{"d_model": 128, "n_experts": 32, "d_expert": 96, "d_shared_expert": 0, "activation": "swiglu", "moe_layers": [1, 2, 3, 4, 5, 6, 7, 8, 9, 10, 11], "routed_scale": 1.41, "balance_bias": true, "vocab_size": 16384, "lr": 0.00537, "beta2": 0.98, "batch_tokens": [32768, 65536, 98304], "train_tokens": 598300000, "dataset": "wikipedia_en"}
Below are experts of layer 6 (counted from 0) of a mixture-of-experts language model. Rows are named gate (a neuron's input weights, with its number), up (a neuron's input weights, with its number) and show model dimensions 96-127. Each number is 128 + 24 x the weight over its row's rms, rounded and kept within 0 to 255.
Before each expert's rows: "comes after" lists some tokens at least twice as common just before its tokens as in all text; "mostly gets" lists some tokens that are sent to it at least half of the time. This comes from a sample of Wikipedia text that the model never trained on. Tokens count by the router's weight.

# expert 2
comes after: " a", " is", " as", " in", " was", " with"
mostly gets: " a", " an", " some", " This", " one", " each"
gate0 [124 113 124  92 108 128 146 115 119 132 131 164 146 158 147 135 128  79  85 150 126 169 103 121 191 100 170 126 128 107 143 148]
up0 [146 146 122 130 165  96 106 111  84 127 146 115 137 148 132  99 112 164 115 133 137 140 154 114 163 166 126 122 104 108 128 168]
gate1 [167 156 145 158 122 141 130 129 141 130 144  73 133 134 106 165 117  79 115 124 123 118 121  82 112  97 161 155  99 117 112 173]
up1 [116 162 126 131 154  83 147 152 114 146 147 117 120 128  99 112 144 150 174 112 125 117 111 136 179 149 135 178 125 103 149 135]
gate2 [145 168 118 101 141 149 119 133  77 105 175  86 151  98  81 121  87 145 204 117 128 123 115 171 132 102 116 144 165 153 135 130]
up2 [169 134 100 146 124 109  90 149 101 140 107 124 122 132 101 175 109 101 126 139 145 139 114  47 143 111  89 143 139 125 124 120]
gate3 [149 106 113 146 139 164 121 168 135 155 136 142  89 127 157 176 131 132 120 126 134 141 109 179 111 150 140 172 155 144 143 118]
up3 [121 152 135 151 118 136 119 138 101 112 103 104  85  84 115 102 151 118 105 119  87 110 126 112 128  88 132  99 116 102  95 139]
gate4 [131 128 172 139 137 168 125 141 147 151 158 123 123 139 129 137 122 136 116  87 112 112 134 124 135 126 122 133 119 174 121 129]
up4 [144 166 117 166 138 123 136 158 134 128  88 131 102 137 138 117 160 164 140 110 147 156 164 147 135 148 124  79 109  95 149  84]
gate5 [145 119 159 145 115 134 109 141 163 179 154 122 165 147 140 150 119 103 135 154 127 108 131 155  93 145 134  99  99 155 107 145]
up5 [153 115 139 137 145 118 135 124 127 124 156 104 116 129  98 109 123 126 158 135 198 111 110 134 151  82  96 148 105 168 120 162]
gate6 [143  87 138 111 143 124 132 169 121 130 143 164 120 161 122 135 161 165 128  97 143 121 104 127 133 125 171 106 100 134 123  99]
up6 [140 119  89 147  61 133 110 119 162 117  82 161 101 129 139 126 109 134 112 102 101 163 100 148 132 128 114  96 151  96 123 104]

# expert 29
comes after: "\n", " |", " (", "-", ";", "S"
mostly gets: "V", "U", "M", "I", "O", " MF"
gate0 [109 135 132 124 171 117 158 132 144 122 150 106  70  91 174  95 123 110 120 133 108 159 127 130  91 105 122 140 111 146 113 142]
up0 [111 133 159 140 137  94 129 113 163 138 147 121 108  96 156  97 141 129 142  89  86 171 163 122 124 151 163 119 140  91 173 165]
gate1 [172 124 139 102 118 158 103  76  67 115 157 148 152 136 100 140  77 131 109 133  97 168 125 114  99 161 141 120 131 117 114 155]
up1 [107  89 130 119 125 134 114 101 140 115 148 125 119  97  91 108 164 155 151 150 126 176 130 132 129 126 106 142 148 102 130 135]
gate2 [169 106 136 122 149 101  70 103 117 167 145 110 119 105 119 102  94 133 173  86 140  97 112 120 119 144  99 115 172 115 129 112]
up2 [142 127 123 115  97  90 104 122 105 135 135 120 109  82 148  93  99 107  82 124 157  98 122 170 142 139 133 113 159 112 135 122]
gate3 [142 114 122 130 138 196 159 148  94 160 106 157 114 123 135 124 105 158 121 121 112 111 102 148  74 138 156 137 102 123 141 152]
up3 [151 159 145 119 100 101 109 122 142 105 107 121 159 135 155 101  92 136 149  96 131 145 150  53 194 115 119 125 121 152 139 130]
gate4 [147 123 119 117 130 127 113 119 144 113 117 115 133 163 156 102 114 136 124 141  95 144 113  99 122 156  90 115  85 125 113 183]
up4 [ 97 122 128 148 127 128 105 112 125 118 131 163 102 153 109 119 169 119 129 119 132 138 133  95 164 108 139 104 103 107  98 141]
gate5 [113 116 144 114 151 156 119 152 122 166 135 183  97 155 125 139  92 112 181 156 137 137  97 125 124 130 128 119 160 155 135  73]
up5 [125 115 181 137 126  82 117 143 108 126 104  95 138 112 129 144 125 139 122 135 111 129 170 122 151 167  89 124 143  89  91 144]
gate6 [158 140  94 149 118 150 111 144 142 144 155 149  91 103 119 138  96 119 110 181 113 102  99  90 111 123 147  98 100 150 165  89]
up6 [107  99 113 132 117 130 197 175 145  94 134 175 120 138 138 142 110 172 113 148 124  89 124 124 149 158 139 125 144 138 149  95]

# expert 31
comes after: " the", " a", " The", " his", "s", "The"
mostly gets: " father", " role", " daughter", " death", " wife", " book"
gate0 [143 169 111 144 148 138 145  98 149 129 105 116 105 140 155 163 119 136 102 135 116 105 161 127 126 131 112 118 157 150 103 128]
up0 [135 143 126  84 145 150 137 114  89 153 138  79 120 144  83 117 120 134 170 149 165 114 188 108 143 143 127  97 113 123 111 127]
gate1 [146 153 158 130 148 139 119  79  88 135 128 139 141 137  88  93 103 113  97  93 151 125 146 133 111 113 115 121 120 135 101 133]
up1 [128 136  99 123 155  95 178  93 126 150 138 131 116 126 118 105  78 131  86 166  86  98 137 157 147  99 150  91 160  95 108 161]
gate2 [109 140 128 141 126 174 119 120 187 112 163  91 132 133 133 145 155 124 166  97 118 102  89  87 116 173 120  83 113 123 182 132]
up2 [161 105 120 122  83 140 141 172 116 156 131 151 129 144 140 177 130 153 113 119 123 129 127 125 112 115 128 112 136 173 135  98]
gate3 [145 101 148 102 139 131 115 155  98  84 125 133 136 144 109 121 136 129 114 136 127 117 141 146  81 143 106 102 111 130 115 154]
up3 [142 118 162 187 117 132 142 137 158 144 136 126 165 136 109 114 122 127 124 149 138 143 133 127 137 101 113 140  89 134 169 167]
gate4 [177 108 127 106 111 134 166 111 112 161 111 136  98 111 153  91 147 134 130 103 162 132 119  83 140 154 179 124 141 126 120 115]
up4 [161 157 106 121 161 142 113 110 116  99 113 104 119 177 146 111 101 154 114 118 118  95 118 121 138 100 100 100 109 140 104 145]
gate5 [ 97 131 124 112 109 166 141 104 138 107 153 114 158 109 144 121 108 133 119  87 140 168  79 144 112 139 130 131 146 112 171 140]
up5 [138  89 151 157 130 103 152 129 167 117 126 133 101 161  87 156 123 200 110 175 102 123 126 145 170  54 119 150 129 118 155 142]
gate6 [122 184 137 139 121 111 107 146 165 112 103 123 123 113 121 140  94  74  82  61 109 168 146 149 130 150 134 118 179 131 101 108]
up6 [101  77 119 113  83 136 119  88 110  90 130  89 108 154 111 136 133 150 118 173 112 117 112 121  95 105  95 132 103 119 172 128]

# expert 23
comes after: " ", " |", "1", "0", "2", "3"
mostly gets: " —;", "',", "----", "ić", "า", "|---|---|---|---|---|"
gate0 [114 102 137 105 115 158 139 143 109 126 118 166 109 154 137 113 117 126 150 144 110 113 112 100 150 116 217 109 115 147 153 122]
up0 [119 134 105 134 121 132 123 139 135 149 168 132  96 126 138 143 127 112 125 143 143 115 128 159 143 116 106 132 129 150 117 132]
gate1 [151 139 123 153 151 108 118  93  91 122  87 133 165 132  98 132 120 145  98 129 148 112 114 124 130 139 147 144 102 128 152 141]
up1 [149 113 136 136  82 137 100  93 127 109 121 139 130 137 124 129 160 104 126 123  97 135 122  86 129 137 153 162 101 157 123 124]
gate2 [155 147 180 121 147 124 117 122 137 105 109 126 105  70 115 114 126 185 129  92 132 160  87 130  91 141 140 156 138  98 120 121]
up2 [129 103 117 126 139 147 144  94 119 119 119 111 169 109 137 168 101 134 141 122 161 141 152 148 155 114 151 152 113  92 141 111]
gate3 [162 130 150 120 114 130 125 134 105 137 144 163 132 174  87 163 114 113  97  92 150 125 115 105 109 152 157 123 111 115 131 114]
up3 [126 151 138 100 141 144 160 110 113 138 123  72  89 161 104 139  96 140 119 129 121 184 132 143 127 129 104 133 148 159 138 154]
gate4 [125 107 110 147 146 155 134 110 167 126 137 102 152 135 123 161 138 106 107 116 141  74  79 171 160 125 156 141 106  88 161  91]
up4 [ 67 106 125 143 128 122 123  69 157 126 115 127 129 135 124 173 157 117 171 119  83 145 108 164 135 116 176 118 142 137 148 108]
gate5 [ 84 103 123 112 154 192 173 120  84 115 113 151 139 116 131 141 121 122 122 134 139 125 136 149 124 150 172  88  88  80 144 124]
up5 [139 133 137 168 132  81  95 134 144 172 138 136 132 125 125 127 127 127 124 141 129 114 124 110 147 105  93 150 127 129  82 140]
gate6 [113 166 100 107 146 133 134 148 129 144 121 137 103 125 133 155 149 118 144 104 116 117 110 133 133 178 112 131 133  88 144  95]
up6 [141 138 120 185 132  98 104 101 108 115 140 129 113 136 162 119 152 144 127 126 112 150 119 140 101 133 165 172 141 123 123 143]

# expert 1
comes after: "0", "1", "3", "2", "5", "4"
mostly gets: "°", "″", "′", " ft", " UTC", " sq"
gate0 [131 138 134 110  95  97 164  81 113 150 148 141 152 153 152 128 112 162 129 108 114 144 113 143 124 164 135 108 115 106 131  91]
up0 [117 172 114 110 109 141 135 110 126 126 138 140 138 150 156 162 107 146 111 126 127 141 115 147 127 125 131 129  97  73 122  82]
gate1 [106 131 147 105 136 127 124 128 116 175 130 137 157 148 159 107 128 125 160 103 123 160 102 106 161 147  99 115 143 180 130 106]
up1 [109 134 138  94 139 114  83 132 159 141  89 129 103 120 140 112  92 167 154 124 141  95 123 126 151 145 128 140  82 122  99 122]
gate2 [111 132 113 118 139 128 133 114 139 132 104 116 140 151 100 127  77 152 160 146 148 128  90 147 129 159  96 104 101 133 134 130]
up2 [150 117 157 126 167 112 105 139 142 136  95 133 135 102 140 116 166 114  82 165 187 114 135 175 172 121 111 130 157 142 170 112]
gate3 [133 119 134 113 134 122 163 130 107 137  69 135 170 133 110 151 148 120 163 145 130 127 151 130 106 101 128 120 135 122 170 156]
up3 [ 97 140 125  94 126 145 119 140 102 135 127 116 137 109 143 125 128  84 136 135 120 121 147 132 140  83 134 120 131 128  95 117]
gate4 [128 151 150 138 132 123 124 123 141  93 180  93 108 130 101  98 148 139 117 143 129 123  98 148 133 149 176 144 108 142 152 157]
up4 [134 162 117 119  84 103  92 114  94 122 108 126 170 123 127 132 135 131 134 101 100  90 129 145 101 132 130 117 172 112 134 172]
gate5 [153 114 171 145 113 168  95 135 105 167 117 145 125 131 149 111 121 151 117 115 128 113 109 136 115 149 159 142 109  96 104 164]
up5 [115 141 133  96  98 116 147 116 143 119 131 137  80 159 132 108 119 151 136 131  94  98 153 145 169 131  73 158 106 131 137 129]
gate6 [145 149  79 128 123 164 100 149 126 132  75 113 144  90  91 141 129 141 130  91 146 140 102 134 166 114 113 152 102 131 113 127]
up6 [159 119 136 110 166 155 110 160 123 103 166 114  56 135  82 104 141 136 127 131 127 106 110 123 162  92 118 108 171 141 109 121]

# expert 13
comes after: " |", "|", ";", ":", " in", " /"
mostly gets: " (", "(", " ", " [", " (\"", "["
gate0 [121 170 137  93 130 118 111 160 131 122 106 107  76  91 103 166  97 166 117 118 147 134 121 148 121 146 145 101  86 144 147 154]
up0 [105 181 109 158 138  85  90 178 168 101 163 102 111 142 145 107 153 111 143 144 114 146  97  89 135 140 147 145 100 164 138 130]
gate1 [106 167 127 168 151 149  99 113 146 144 113  87 139 142 177 106 165 131 142 120 101 138 160 140 141 124 101  94 128 174 178 123]
up1 [149 132 131 124 132 120  99 134 133  84 141 108 138 113 133 121 111 147 160 161 128 120 116 127 120 121 149 109 161 144 159  94]
gate2 [133 110 136 100 146 129 107 144 136 129 172 126 148 121 147 145 154 116 149 169 137 133  77  94 136  98 161 126 137 155 151 180]
up2 [118 114 137  92 109 113 140 107 129 114 151  87 107 136 155 130  94 135  76  97 153  94 126 154 112 135 125 143 177 133 178 135]
gate3 [115 136 109  92 137 137 124 130 131  99 141 115 172 118 118 173 152 147 101 105 105 150 112 147  99 121 133  90 129 123  97 142]
up3 [ 94  98 115 142 149 151 111 104 104 167 122 114  97 119 135 134 161 122  77 121  79 147 136 190 165 167 116 167 147 137 170 154]
gate4 [135  95 121 100 133 114 140 138 118 131 103 100 137 117 140 113 111 148  97 124 129 107 114 110 133 161 182 106 117 123 139 131]
up4 [151 178 116 129 108 139 136 132 128 125 156 173  97 127 145 146 107 140 142 131 137 140 128 170 118 121 147 124 110 140 150  93]
gate5 [109 124 125 146 121 131 136 135 141 151 109  98 126 112 130 119 110 149 109 124 125 143 165 164 120 109 115 100  74 169 108 124]
up5 [133  92 110 123 152 153 122 134 161 116 173 105 115 164 117 150 148 139 128 141 164 119 184 102 103 135 116 132 105  95 111 167]
gate6 [123 105 146 131 131 148 131 153 128 137 140 125  81 103 103 125 128 140 107 110 161 111  87 102 153 137 114 111 129 107 120 139]
up6 [126 126 116 130 142 160 190 159 122 127 160 106 167 143 144 101 116 101  83 110  86 159  90 133 143 149  83 109 136 120 141 131]

# expert 21
comes after: " the", "0", "1", "9", "2", "8"
mostly gets: " season", " game", " day", " series", " century", " year"
gate0 [146 142 117 160 100 128 123 125 127 151 124 125 114 108  83  88 118 132  76 133 147 168 142 176 136 144 143 101 156 101 142  79]
up0 [137 112 112 104 116 124 163 105 177 122 130 133 127 146 124 112 139 140 158 126 151 116  86 145 138  87 155 153 113 155 154 145]
gate1 [131 145 115 122 105  97  99 146 107 129 163 143 136 104  91 113 134 176  98 123  82 150  86 186 120 134 159 107 135  78 137 134]
up1 [137  83 113 103 130 162 148 104 138 137  93 102  81  71 118 139 120 161 137 116  87 103 113 157 121 158 157 126  86 164 116 121]
gate2 [139 154 150  95 128 174 158 153 143 175 174 128 130 136 124 115 195 128 111 131 134 153 104 149 158  97 173 164 122 126 151 121]
up2 [ 63  96 119 126 164 150 126 126 142  76 119 152 111  87 100 108 110 157 138 168 123 159 141 133 143 177 129 118  83 161 121 140]
gate3 [161 145 155 121 140 131 145 127 164 120  74  76 117 135  99 154 162 153 129 142 125 166 147 156 108 124 116 169 122 159 167 132]
up3 [181 119 148 150 152 148 129 140 112 103 103  68 128 131 136 120 136 120 139 107  82 141 104 117  72 140 103 185 130 131 173 116]
gate4 [126 121 165 166 114 112  78 134 153 129 149 114 132 158 139 129 116 115  74 110 114 130 120 166  98 139 133  95 129 166 127  96]
up4 [158 113 138 125 101  90 114 158 115 118 140 157 193 157 118  76 137 130 109 107 135 126 110 165 101 167  94 100 115 140  92  86]
gate5 [149 109 166 107 137 104 119 132 156 154 117 125 135 140 102 150 107 171 148 124 125 105  95 110 153 122 167 158 141 116 118 124]
up5 [108 121 105 105 126 114 154 116 112 122 102 153 114 112 118  67 127 163 134 152 124 134 125 107 129 128 106 110 150 122 135 106]
gate6 [154  80 132 133 138 134 153 128 125 119  96 147 110 138 163 141 142 165 121 138 114 167 110 141 112 136 138 151 130 123 143 113]
up6 [142  89 126 144 130 139 126 133  86 110  74 117 128 146 164 144 166 121 156 159 171 147 109 116 161 144 146 120 151  93 161  96]

# expert 5
comes after: " of", " in", "'", " to", ".", " for"
mostly gets: " the", " The", " his", "The", " their", " its"
gate0 [170 128 121 159  98 158  94 133 160 157 136 122 128  96 127 127 140 152 104 108 108 112  99 117 156 113 112 135 104 123 136 170]
up0 [134 162  96 128 141  94 114  87 158 109 120 150  87 133 179 178 133  98 140 172  98  72  95 129 139 152 146 146 146 156 138 151]
gate1 [124 128 135 126 135 134  74 137 126 131 126 174 125 146 119  59 121 111  86 118 132 143 154 184 133 124 142 126 116  97 136  90]
up1 [119 114 126 110 123 131 180 112 163 126 132  76 102 150 149 112  90 149 136 151 130 106 116 102 123 178 115 138 139 128 152 150]
gate2 [179 123  93 138 128 161 105 138 157 186 143 163  99 132 139 105 130 174 127 124 101 147 128 104 162 141 110 144 114 147 141 161]
up2 [ 81 160  75 129 157 131 124 135 110 112 126 175 125 126  72 165 145 161 115 127 135 134 122  92 123 134  82 120 182  79 117 110]
gate3 [135 144 108 137 136 128  94 116 126 126 102 135 120 119 118 153 123 121 158 136 128 118 136 184 105 125 169 133  80 147 113 103]
up3 [194 131 134 133 128 118 119 106 119 132 118 140 162 182 107 121 137  76 129 134 121 151 156 114 120 109 117 105 116 127 115 181]
gate4 [110 137 159 101 101 164 113 127  89 127 145 152 136 100 109 164 129 136  72 109  99 128 113 163 148 133 125 146 114  90 140 125]
up4 [115 125 144 116  89 146 165 135 140 124  94 121 165 106 120 132 124 113 114 141 145 133 137 137 145 145  95 163 165 149 130 129]
gate5 [152 118 183 129  92 121  99 137 131 121 124 112 142 169 130 115  88  96 121 142  87 100 141 139 165 126 156  75 158 149 113 110]
up5 [168 122 129 151 132  96 115 175 142 136 122 142 151 167 140 143  84 105 142 130 102 144 101 148 125 142 136 107 178 145 107 113]
gate6 [143 136  85 126 149 134 125  97  98 127 131 125 142 102 128 123 129 154  83 109 134 157 152 132  99 134 146 126 118 122 139 144]
up6 [145  81 124 119 111  97 132 128 126 169 149 151  92 130 114 131 131 164 103 144 150 138 129 151 126  97 156  90 166 125 105 139]

# expert 4
comes after: "\n", " |", ".", ")", "==", " ="
mostly gets: " \"", "\n", "|---|---|---|---|---|---|", " '", " “", ")==="
gate0 [141 139 100  97 126 161 126 141 137 128 101  66 158 125 125  83  75 137 123  99  87 144 119 125 161 131 111 105 164  97 144  94]
up0 [ 85 100 159 109 109 141 148 148 122 113 143 115 127 116 126 119 139 145 104  94 116  82 144 134 123 141 119 109 123 100 108 110]
gate1 [127 121 131 113 118 138  97  98 162 147  97 162 117 137 153 131 121 147 125 130 112 108  77  94 161 160 161 153 128 142 153 136]
up1 [104 136 132 134 172 109 131 137 140 107 105  80  70 139 157  88 147 176 117 164 121 145 136 109 111 148 150  96 121 111 105 140]
gate2 [155 127  90 133 152 141  99 132 122  90 121 151  94 120 103 151 108 142 155  86 134 121 120 146 110 169 162 122 124 101 130 134]
up2 [112 111 127 153 114 115 177 109  89 197 120 155 187 148 152 104 145 146  95 139 124 140 124 103 139 110 117 103 134 137 149  89]
gate3 [130 151 141 143 164 120 157 165 102 162 102 103 113 140 114 150 107 133 152 140 124  82 106 123  96 126 157 102 141 136 148 128]
up3 [126 129 122 102 155  95 147 112 117 144 171  76 113  60 160 146 109 174 157 113 130 124 116 126 114  84 118 112 110 166 117  49]
gate4 [108 157 158 127 146 156  78 110 139  94 116 125 176 132  83 157 111 142 102 137 154 123 111 123 149 122 151 119 108 137 137 128]
up4 [156 103 141 158 164  96 154 113 122 131 130 161 138 120 127 178 116 131 106 145 165 166 143 118 117 138 128 147 102 147 136 181]
gate5 [117 161 124 153 157 133 126 107  86 106 104 143 108 129 147 136  89 116 153 127 130  93  86 152 116 139 147  92 160 130 123 139]
up5 [147 136 124 149 124 148 107 145 115 110 126 117 104  90 114 114 107 142 116 110 106 140 114 118 143 125 146 108 110 116  85 127]
gate6 [125 110 127 121 175 160 114 173 117 140 114 151 154 131  90 111 144 136 124 101 167 119  84 141 118 105 135 113 118 139 147 115]
up6 [112 121 147 126  98 153  91 115 108 122 128 119 104 128 120 111 139 123 131 167 112 129 157 110 103 150 183 124 145  84  98 134]

# expert 6
comes after: "1", "2", "3", "0", "4", "5"
mostly gets: " two", " three", " second", " four", " third", " five"
gate0 [114 105  85 155 150 157 111 166 115 135 126 126 145 118 111 113 161  86 148 115 134 116 158  95  90  93  83 150 165  94 130 138]
up0 [154  99 118  91 165 157 103 136  96 113 130 148  94 158 115 161 159 176 189 137 128 102 122 119 117 104  90 136 131 127 147 115]
gate1 [121  95 148 143 120 139 114 110 164 116 131 146 107 117 162 147 113 152 136 127 122 109  83 111 113 165 160 116 117 132 180 139]
up1 [146 158 109 111 145 144 135 132  87  96  86 113 134 213 123  95 158 121 167 105 135 130 102  98 149  88  89 144 136 142 107 121]
gate2 [109 178 106 148 116 168 125  93 125 104 103  78 140 135  78 115 142 122 103 125 136 142 127 134 151 143 122 149 110 111  91 153]
up2 [132 115 135 105 157 133 118  98 121 104 139  95 144  69 115 159 118 120 124 139  99 126 119 138 142 128 101 165 139 121 111  74]
gate3 [168 148 127 128 126 133 128  85  98 122 128 102 150 143 116 143 116 107 110  97 137 134 119 156 111 164 116 125  70  86 148  90]
up3 [ 90 124 106 125 129 134 131 147 136  99 147 155 142 124 137 108 124 184 104 146 121 139 131 101  95 119 150 142 131 144 136 150]
gate4 [141  82 119 180 127 121 130 117 122 148 125 141 155  85 151 118 131 133 112  91 169 171 129 152 139 130 172 155 108 106 154 135]
up4 [148  76  87 124  91 148 140 136 102  84 132 110 131 124 136 138 122 114 118  89  98 166 100 119 119 136 159 170 101 129 138 110]
gate5 [107 151 126 173  91 175 136 108 131  97 130 115 185 156 103 142 101  92 173  94 124 136  88 124 113 120 105 116 146  81 125  98]
up5 [107 117 167 143 127 119 128 176 101 114 138 116 173 138 100 110 129 111 110 132 142 127 125 120 110 129  60 130 115 109 118 105]
gate6 [144  83 156 146 108 162 135 128  86 111 108 171 117 129 109 161 136 143 140 141 115 103  93 150  79 133 145 192 179 156 153 116]
up6 [111 108 102 155 143 124 105 126 116  84 111 152 146 115 175  88 124 137 117 154 156 119 116  99 112 134 157 143 120  89 142 162]

# expert 0
comes after: "\n", "|", ")", " Born", " MF", " Genus"
mostly gets: "|", "=", " •", " Succeeded", " List", " www"
gate0 [128 162 170 136 190  68 151  97  80 128 148 117 163 104  98 121 145  97 117 172 110 154 106 119 133 154 175 143 125 142  81 163]
up0 [132 160 140 137 145 111  84 110 132 141 145 117 126 109 131 141 127 153 103 164 117 116 116 133 118 128  91 130  88 105  88 133]
gate1 [152 159 117 125 125  89 148 129 124 155 146 143 151 123 107 108 151 115 176 134  90 135  91  96 144 138 128 116 114 112 157 142]
up1 [129 120  62 123 128 114 114 116  88 117 102 141 126 162 109 130 142 144 127 129 105 139 150 147 136 126 121 179 126 119 169 155]
gate2 [118 132  98 152 161 109 101 127 158 144 146 146 168 102 122 177 110 122 122 171  74 184 138 130 128 137 127 128  98 140 159 124]
up2 [147 112 159 158 115 140 163 119 122 129 170 112 141 136 155 125 108 128 143 125 131 156 133 105 180 148 119 140 136 134 126 133]
gate3 [124 155 168  70 132  96 115 115 161 169  82 106 148 130 126 119  97 131 128 139 157 140 125 155 100 116 126 120 137 146 101 151]
up3 [120 118 119 116 128 159 147 120 127 106 128 128 140 111 120 148 135 110 115  86 110 135  91  99 128 130 129 135 153 149 108 103]
gate4 [137 129 150 121 107 155  94 110 112 127 140  88 132 113 113 122  91 106 133 129 122 136 119 128 118 101 112 183 144 104 102 146]
up4 [138 117 114 149 107 123 100  99 146 130 124 136 149 112  87 114 118  92  82 151 142 140 143 149 110 107 138 135 137 132  93 117]
gate5 [139 140 117 123 164 124 107 103 135  90 141 177 106 121 139 134  96 118 144  97 196 117  70 121 148 139 171 181 135 125 144 126]
up5 [136 119  87 119 101 123  91 120  79 142 121 150 141 115 142 109 153 162 142  89  93 124 116 165 128 138 138 150 113 161 106 134]
gate6 [145 128 173 103 174 171 141 160 121 157 133 147 153 133  56 144  85 110 134 128 128 124  84 160 129 154 136 144 121 138 117 105]
up6 [147 130 132  97 142 155 141 137 138 128 101 122 165 138 112 160 178 107 132 125 152 191 123 134 121  99 105 159 112 148 141 141]

# expert 14
comes after: "\n", " |", "|", " Team", " %", " Year"
mostly gets: " Nominated", " Date", " Title", " Candidate", " Preceded", " Succeeded"
gate0 [138 157 134 133 102  95  96 136 103 109 120 116  88 118 138 154 144 118 152 116 132 150 136 139 113 133 157 118  95 114 141 137]
up0 [138 122 104  99 141 150 107 134 128 120 111 125 139 127 111  72 151 129 118 176  89 131 101 126 129 124 170 116  89 124 112 158]
gate1 [112 184 114 145 160  99 110 108 128 153  97 138 112 110 167 171 110 133 168 134 141 136  71 111 103 101 137 142  86 145 133  79]
up1 [158 113 156  88 157 138 194 135 133 106 126  99 166 111 136 142  98 120 104 149 130  79 156 101 121 147 103 157 163 126 112 156]
gate2 [ 95 126 159 161 124 117 131 117 102 151 105  85 101 117 163 140 118 132 157 169 123 128 148 114 146 150 162 140 114 172 126 145]
up2 [120 148 144 146 146 114 101 111 128 116 112 108 113 143 136 137 146  92 156 129  96 109 123 126 149 130 124 148 117 169 169 148]
gate3 [102 138 132 121 141 157 126  93 110 179 168 104 134 119 149 141 146 107 139 162 182  75  82 136 129 134 121 125  86 143 143 102]
up3 [121 137 148 107 154 171 138 141 165 159 114 143 136 149 132 137 120  88 165 149 118 125 120 138  99 130 150 122 147 130 128 126]
gate4 [118 136 136 172 151 162 130 125  98 168 128 129 114 149 182 196 131 146 165 114 107 149 133 119 150 102 160 168  84 178 150 122]
up4 [125 152  78 128 108 121  76 108 153 136 153 124 108 145 189 128 137 132  98 128 100 126 132 124 110 115 132 143 129 182 168 117]
gate5 [145 120 162 130 135 137  89 183 106 146 119 112 111 127 133 164 118 161 140 182 156  97 109 187 121 102 115  92 161 144 169  93]
up5 [140 112 142 133 131 143 167 106 106 126  96 131 120 124 109 123 110 129 141  93 108 126 123 103 148 164 116 153 152 110  75 139]
gate6 [146 114 107 119 104 129 119 151  98 116 181 113 104 125 124 160 101 115 138 160 159 132 117 117 150 115 147 129 140 101 106 117]
up6 [111 126 125 138 135 108 129 105 113 178 131 138 100  91 140 147  99 166 124 147 137 147 187 151 152 100 138 135 163 155 127 182]